From a checkpoint of a small mixture-of-experts model trained on Wikipedia: vocabulary 8192, 23.3M parameters.
Below are experts of layer 7 (counted from 0) of a mixture-of-experts language model. Rows are named router (the router's row for the expert), gate (a neuron's input weights, with its number), up (a neuron's input weights, with its number), down (a neuron's output weights, with its number) and show model dimensions 64-95. Each number is 128 + 24 x the weight over its row's rms, rounded and kept within 0 to 255. Numbers have three digits each.
Before each expert's rows: "raises" lists some tokens whose logits its average output raises strongly, later layers aside. This comes from a sample of Wikipedia text that the model never trained on.

# expert 53
raises: "orp", "uring", "rust", "which", "raph", "”"
router:164128108109147101089118102126117129108129171135143096090155107123099121135153077113095118182097
gate0:126127157136105143112140125132135165123108138120108128096131144143144107139137142120135154140137
up0:129084192113163115165106127148127163126140123126195128102119107171139144125138127145072128147130
down0:161112126132126163116136153106103135110117146135136182141080128131114080097128144094151092131155
gate1:123129171119133128130138132124146131106127123126128149182133129124140144048128125096117103130104
up1:131131137065162134083135129122127067123140127139142130146138146130138115144117102153114126178147
down1:130112123123132143126138126112134109112128082118117253128128130135122125122138129137129138131097
gate2:136133184125189120134128109117132109114111143158164130059181147105110128154130118126135153134104
up2:133119153128128153127125124107132119127114133125133127090138148126121129151134121134143127120128
down2:128131134129096121168119073119117114084129115124115129116129136131136115143128129123167131080172
gate3:135172166105143108130128159126140128097041126143150147064147123132143129088139101145170129150098
up3:140126167130022131130141121130131131129120125130144147172123131129130134128102126131132144123106
down3:127096128091169139120093130128130132104119171054107131124136129117122092119102150178129095098116
gate4:130104132175178138134127176175127135118126158111149127085143118150135119126140131098131104134132
up4:155113138141105007129127121130126144079128138063114052108097113138127128129143147133136143115156
down4:112130125118126159138092127118117140129127146123137118092120129158136119130127123134120127131154
gate5:111132120097110145122090125130133201109103139120121140130126129128133128126140111126108136168123
up5:120121137127106089136073142156129147102103135121082146121089124134163126138119116085162156127123
down5:172199125124128099127119149148150113133129115124095175157128130104145118134128132152159135118165
gate6:127136182132127126095196134086107122112119114134098121161118215108127112139090103148088122135130
up6:156125124143124124132150090151142162121157150157067135131151095153128062164138185128126129137143
down6:149140129137140122127123125086141134147131137129159144127139112124133140123119138145085182166132
gate7:124133134123141128130123129172148111148070129150126181104131103126135131110062100099072123124129
up7:124103156124134157089126129124133081131113133116132183128120129137157125113076127123053084143132
down7:129128134091122098215145088101111136108141102101066183156105128121115114147109127160131136052129
gate8:129130198128173149123137129121129110130062130134154115117139107148131136147187133143128054116148
up8:132132116139105119130162137120125180132107132129119130118134136110117114126141132142130119116100
down8:155172172129134125129096136124148135151120144083150133123120108084174074127092129130144122125120
gate9:146130124137188147141133123109142105128130221122144118132155151181125171134121160125131137123072
up9:128139099131191133127112153132150091181128127111115119117121163112126147154138125133154094055127
down9:126137129157110072126109127125113152149107147086158129127158139121161105130140139132112117157124
gate10:132180121147130118127149131127147133127114145154126128157066125078138121135128094128099126126146
up10:129108129101102128175129091151109127143132114123078126132131114153128150119119243122179125121134
down10:124123132105067121117129094127114127110137117136102120121127100134131178140138119103162129123137
gate11:131129134127151106130130120131159123120129132137100135086130160133134103134154129127125111166118
up11:124131130126126142138132117108123110156079134130099122111118111109158159207122128091130148129145
down11:081145146096112130135150089113119145126167125122130127149121097142126127151136134123127147131122
gate12:149131127130113127120123124144131083178120129131133115136113183107126133068132140165097131132154
up12:125164125125139126108129148143157106129152137075132128124108163128124108094127132107127130136125
down12:160115123140049101129144170059146096121157130133096129132150096092121128109131131156126154135111
gate13:134173130114116145135114136098129125128141116099135134125129128108122127169085086098119083128113
up13:109125128129138119133128128127128172128148126130167133147127113126117145106116158169096128114144
down13:133153061152119111172108109139097127134145111111116127095109159165118136138129105098147131148139
gate14:124147121188117086136196129118095136134161128179076174119109127135115099127138124111123136143140
up14:126151187143185107091112130185126132119171073114128129127132125126139123120127124155123144129130
down14:117132128119175150173125127105074128132108124127117081170116109084162147132133137141142124129113
gate15:126137106158130141130126114158138090130125125115130119136151125125154149150135131151136126104121
up15:126154125138136132189128133185158098121097130154131110163138139119114137118139118123129081114158
down15:100109126099111135141150122105093115067133107126151176108137117166122093135109134127121149162117
gate16:134125191116134130151132056156136115099108116115114127105119199116148127117168122134141129096151
up16:107111101091126116134190143105126103125118119125129125141113163127148171104145119129135156140119
down16:121114113130087148103132134220151139165121114128149185128135134143111147133142125127136120157121
gate17:120119131132112127130137116121130130132108132126127127131130130134108134154126149079153127169110
up17:124129125124124133136110107092091134109129125150101139133126179124107129116121125098137143124115
down17:107151124145158125199091159109137117135098171120141115128115131123124126130131141126217124128137
gate18:132131114141126122129141194144147134137105130125118143146108146146128127123129130106124113165092
up18:124148161131160097144120144155137139138140128157191143127122159135127130120149142141128128155179
down18:163132119108140129127103151131138112177151136163131121109144161127151128126130136125148144125194
gate19:127126131126157125068176135118142129092124123145153123155116132150095133147127166136118128138128
up19:129107125146126147130111171125126123148138136094129152127137140127126140104096083123133129151128
down19:139131127093136142140129089123157131116120134135153176106130134131126126133118084091115127155145
gate20:128162126128131115129130137135157061128130130104132126126132156123128091123142072137128129082123
up20:115115140124180157120130132092165109102076128128145129115148158136090150115156090117097126146118
down20:132142130087151126132112117114131127075195148132134093112106104120153106163107115141134115133146
gate21:130134118128129087129089127133115191108115130128127121135145120145127181088148142123104147129156
up21:132190127118082165159124125131122182130135129127063117133133092130120133135131133061122139135101
down21:109119135128194136106132116133102078124085121131170130076135191128149107089126138128129129131193
gate22:135138198129128129092134077137158153186126125133139098126102125131103130145124086073087155132116
up22:128119108129134134204128137127129126104114128107144149118141131110134163132123159128169120090142
down22:147119153092130121114160123121179148134112179128133137140148114178130189115188104129125127102121
gate23:129145126130130124145137082144131134183085125158112134145134128071106119145145123122158120136171
up23:196131125120111126129110128107129118139146113123133121155106123126102106047151141136128125129136
down23:124126088128130125154185130140155138158145137109129125115139078159066143126119122143128113154113
gate24:122124179152119147117119121104126109126128136115144131130100128115108091184126118080135106140127
up24:128161176098128120146142136189126116130137137149139101134088132183187127128177083183193145106149
down24:170074130138090129127107175122109159143139148125085181130114125133129178153179164111121128137147
gate25:151133130105130128127150113126111127117109136181098105119168134129123129115122137109140135129149
up25:071162126108131136119130130144155131131147101080134130083138103168188140161127123169110102129136
down25:120099147141085123136131131130123130128124126121128130123124124138110167129130157120113165147129
gate26:156131124145132162143096110128158130111112121124136146131084132101175113121126105131091124101126
up26:166134132132091100136148127149122156126129129124140104126189083110129127122171126131148128128137
down26:152109102150120118186124198150120144093129189149126116154101127125136144138118130157120114114111
gate27:105142087082124155129120125107195123125145140122196109120181128152128128137113120128145148129072
up27:129129183141132133138096161129154146143129141091170131110142136126146125133135123135120155127123
down27:128123077178089131129175129124112172128119155128125153119146124149103112128148121117131132092122
gate28:192163165133129081147117132128128118131133144108129130175052144107120124112144151132111154142121
up28:136127119230129091117129132138148115147136130111125130157094204138129110097150142127106107189109
down28:117126134139174163130086111121103128124126085150102133115113125120148129158134130133148143129127
gate29:138150118106130126112100144136085125140123128129143122192126141131067160122112150094075107135120
up29:127133122157129150117110189133073104138116133131127114157123132129091120117119127110095125123107
down29:092162135127113122140123113157109108047128123166127138152108120151133068102128121141116106161126
gate30:142111136163137124127131131112162132132203128103138130122140130130170082130127100125130151101133
up30:126144139128148130116159121095126121131094152108150109123117138118155126135148107116082111121111
down30:079130125123108180141134125121128130148130120148098140138043134120126136110133139087155132136128
gate31:129145148126096110122116139125130169123123124126142146116129093137113129125127142133174128115124
up31:128119088105132129108140136148093135109124126128133129109147098123103105130143134139095102131106
down31:125108109141131118122111136162143119068129119108132172127130139073130115112106149126134133114120
gate32:135101125127176104127167131128142110103144125154133125115112140119128097102121062131074135165117
up32:137113131106135135174129129119155127126196105123141128156162127170117136112144129115139136122151
down32:038123133102162127099118182128160113117124127142127154142142129123147127111094110149127119099139
gate33:128135146122209139123148129118152133078134122121142117091133127104109088098149103136131111134120
up33:138129115112124135156121048124090123129125103129100123118120133096139128156189124129165146123116
down33:122117145124134122128138167148152123125116130131128118121134131132133129120133104136107144124101
gate34:128182153130149115122142160121112122125099124169125093134120120126103116129129129126124100140126
up34:084127152113140077152126127126108075093124130146132114140122095117144122168116128125129123128126
down34:122134129159154098128094143122138087141127149133131161132141159138111111128173132106132111081135
gate35:127129128116124140108128100136129156129117130129123148152126091179142165129129117131114149128126
up35:104164108111100143140163127124140147123080132128113170138137145123186144085155136160134127189110
down35:146132128112127124117127119163126132093117166147101150121126144081129140120140125128144130133119
gate36:127114131115124149123152128129145132122120054125091136138128189114136129129113115127137123142112
up36:134140109129144120075123135110127100179091121111139123147026158122146122149112138125158126130081
down36:133112167141126112084129127128138143153119131089114100131172089120124108129126166180130144178094
gate37:133123161145134135118135141083108093088115129134065117101133125121136176130181128127123135117142
up37:127137108146138133124165113123142129153100116114110132132115186075087127141208122146092138155148
down37:131128107122163101070146154102098121176149127123153153112130136133094154116128146133116126133091
gate38:135135181153116144136128165128132125149146166097136125104126138159135125104129175129106128138156
up38:134153131126151136162128126127128122133154128127129113117117138133129116137130128132110151117128
down38:100062128132126145142126136093109068121113137125124157131136127168139102132147152127121128127119
gate39:109103122127128085180128108098108132127140096128133128080131119128142129113111134122090116123082
up39:133170146155114075126126134137105107128161159138166139126107149097107142080111127135112158146124
down39:083130134125115124126095169060127127115130155102137139090074130126113144132132154116210076127128
gate40:123129126118161168172130135122130145181136159124118191129119123135127122138158098135127122164111
up40:128139124123082128126102124103161122122132103132123103077200125131129126173117149169164127129135
down40:080162135193152176140189147126132136112103119102096127142125114137127124128125167153094141097192
gate41:129131094129133146119133136131095130116125128153081132189103140088128131155135134115178153092146
up41:161140176114127124135128158139082140137117143126134136113140128130127122128130150139130091134101
down41:153120124124121129135140123134153146107106109141146131175049116135092138085148103131164113131131
gate42:141170134167132096139086156127111203178133088123114094129110119138138107139162117131119127167179
up42:100119109115103122128150104152123111142145134151129129130119127130127141064127174042146120146149
down42:125120136096121143133103119148167132115112123149132166129126131107162105127116140151132187121125
gate43:163141177099129128120138093148128142126128127087128136109070116140139128152121178117128096135126
up43:129126141120136130158138124140145166130120134118142102071127127141133074157107131125123122136144
down43:091129155130183128066131141129144144122130177112154108126127153186124133094129132142127140137160
gate44:129107130129132164128135071132136132147084125163098126134167133116086127123125118103096136124154
up44:152126129151129082127125173129133126157116142094144134158143155128088132141125095166130066115125
down44:073122081122182134130116104125139197126128138141126123064129086108136113129116105137124165131100
gate45:140135137126127165133115097110117180124094165128123128125130126132149120143138119147090109147125
up45:137133131129076133090111140120131191133122145108114111130110117130110131129171135059115143136122
down45:036091102143120121132136142130129111122103110125104143187124120127126115122136108125129068135128
gate46:131172127108129133151134209141132158127096137102125188128133138119128130124137110128131125165130
up46:124132167128140160148147111153086128125062146127123146155160132145116145149108117147136125170116
down46:131128126128157123104102166119163121154126152140162091149126134168104126145143129147129152140198
gate47:121163139130136124127118125200165118213128122129171130140137141128161129132134130108137123131149
up47:132111129095128131166095155127125145118128144131121159118115112166111155140126137126128152123125
down47:145125118126139135111050082132127179134116155134141115123126128129126093149118152129127117126141
gate48:180128107106132126128128127127149074088159111165125110139131127126125121112147131133128123207069
up48:140126158157133130137076142108097131145067127080115154093134056126134112159124123111141130123150
down48:137131118108064122150108125128136140103116138112149178133078105145108129194126124097123135115106
gate49:132132145082216124098147169124147129127136128140141128039173130165124124128119118132153132128102
up49:126124135142126135132116153135130150141169126115124099164119129130129131116132153110101129127128
down49:134129130138117095129147129128124128143124130122108123168114162102082139078136115133115134124117
gate50:150127064104137082145123149103125128128113128127137125122115166079142192132139123147134138137129
up50:100148141142186214128129102164103124194126125087122142119157108169106107110134127136125216119126
down50:134127121157128116022130118075128149127130143189127102130166108125139135117190123114119124149083
gate51:129161169132109143124139126113184128149126127139153117103136105142130121117133143122078089132130
up51:125115122138076090138106179165124148138121126124136171135122107113149127157127103121155155128166
down51:119129130119133127137144116152046130112158160108123129114147179084128109109127117067129126107128
gate52:128128111146147131126125144113128134134068119150122136131109132120151109071146078122128119128126
up52:151115190131168143094127135121110138105127129141079129123125116093132139128174117177125131133143
down52:136129117117153175114114143106128102132128128131144085100088134111101131129153129133127127126131
gate53:125131114117081173156124067117152127127108100138189124116097141088152121160080119138118158137137
up53:138121130105121113122112140154129112148169127127116127116156119130138131129135160157126128096107
down53:131123107128128139121175148127116120136134128162123115110143111141128122167130137104101131152108
gate54:125105129124142091127155140124100138137127095164063131169122127125114128128217094182146210128131
up54:146151141123096117174103153130159168131151119127129131149111127115150187120127154120123138126139
down54:121113110145132121120127116121128120120112136114133207150129124068149124122146127082154135161140
gate55:120159131130140124147140101124121138129121128137107173103115092167142180120128136058126113066083
up55:128183117144097109166120064142159134146144143110139140135128098120125120127142150139103141122170
down55:099101138093156160089121123184144133132147133133148160128120155162111106106137158130128135107125
gate56:127127129121138104121134061123157127127124069122135169166129128120136139129159096131132214127096
up56:134157089133133151127114142134083133139160111142079108129133126134116130193129128125099073123175
down56:110109120142061121170106140126125121123162120126118132107097119114126139126141137123140119072207
gate57:120115204164132118180116165090098116138126152115127109130107153117082135137134127141092155128133
up57:130151088149128162118148158124112144136123111187139129134116108146137124131146108147146099165134
down57:131126157133140138152148128122161180137127098124133115115142123151126135122122160143112158138138
gate58:117125116164130110107117183131126124124192116104130133148132129097133075091091145139115153131132
up58:118083117143113138094119122147137194085105127122121118173128106126151123132123079117115165152144
down58:142124115122179143112144091123122126130126130131104112109131140133177131152143107135112127160094
gate59:115127140134129113181126156119141179126078140142165097132145160122134124109178126090099107129124
up59:129171079136136094125047074131128198143146128139121084153155122110146130160127126126094136114151
down59:109152139130126159129075130114116096172114135130138129129113124124131131136117112129058122106143
gate60:129127129126130148129146129128149127130129135134166187145090089128157114131135109125151120140125
up60:105137127116146112128129125151131146142128122160167188139107120142152149151131118163129129100152
down60:124170124130113129118125129129132104108132143103073134203085111146193138120176152120150105072123
gate61:116130114186132215138156063107102173115123132119124114133162115158081134131108151129151144130142
up61:123144154143135141143135128131159125128122139115119124127114038128137093124119128141141127118158
down61:149137167097092131146108142185094122163121102185138129112117111099106183134075128127124134128107
gate62:188211126130131111127086124129177136123125136130128134114096127114129157149137077140121127174078
up62:111131105085085136128093116131089111148123116174104091104164060160115087130123190080115166144149
down62:146119099081143127116125119122107127126134177116149138121170113132128134120127113148149110125071
gate63:127127167196163150142173129142156131136104064134137127116119167141120167109148130127124130108188
up63:121154130124133109121127137127135128138125149113136125071121116139131137125125160094133118109130
down63:151126100118112098143129127145079115090131149133102142175133118129108117131135087151129149127118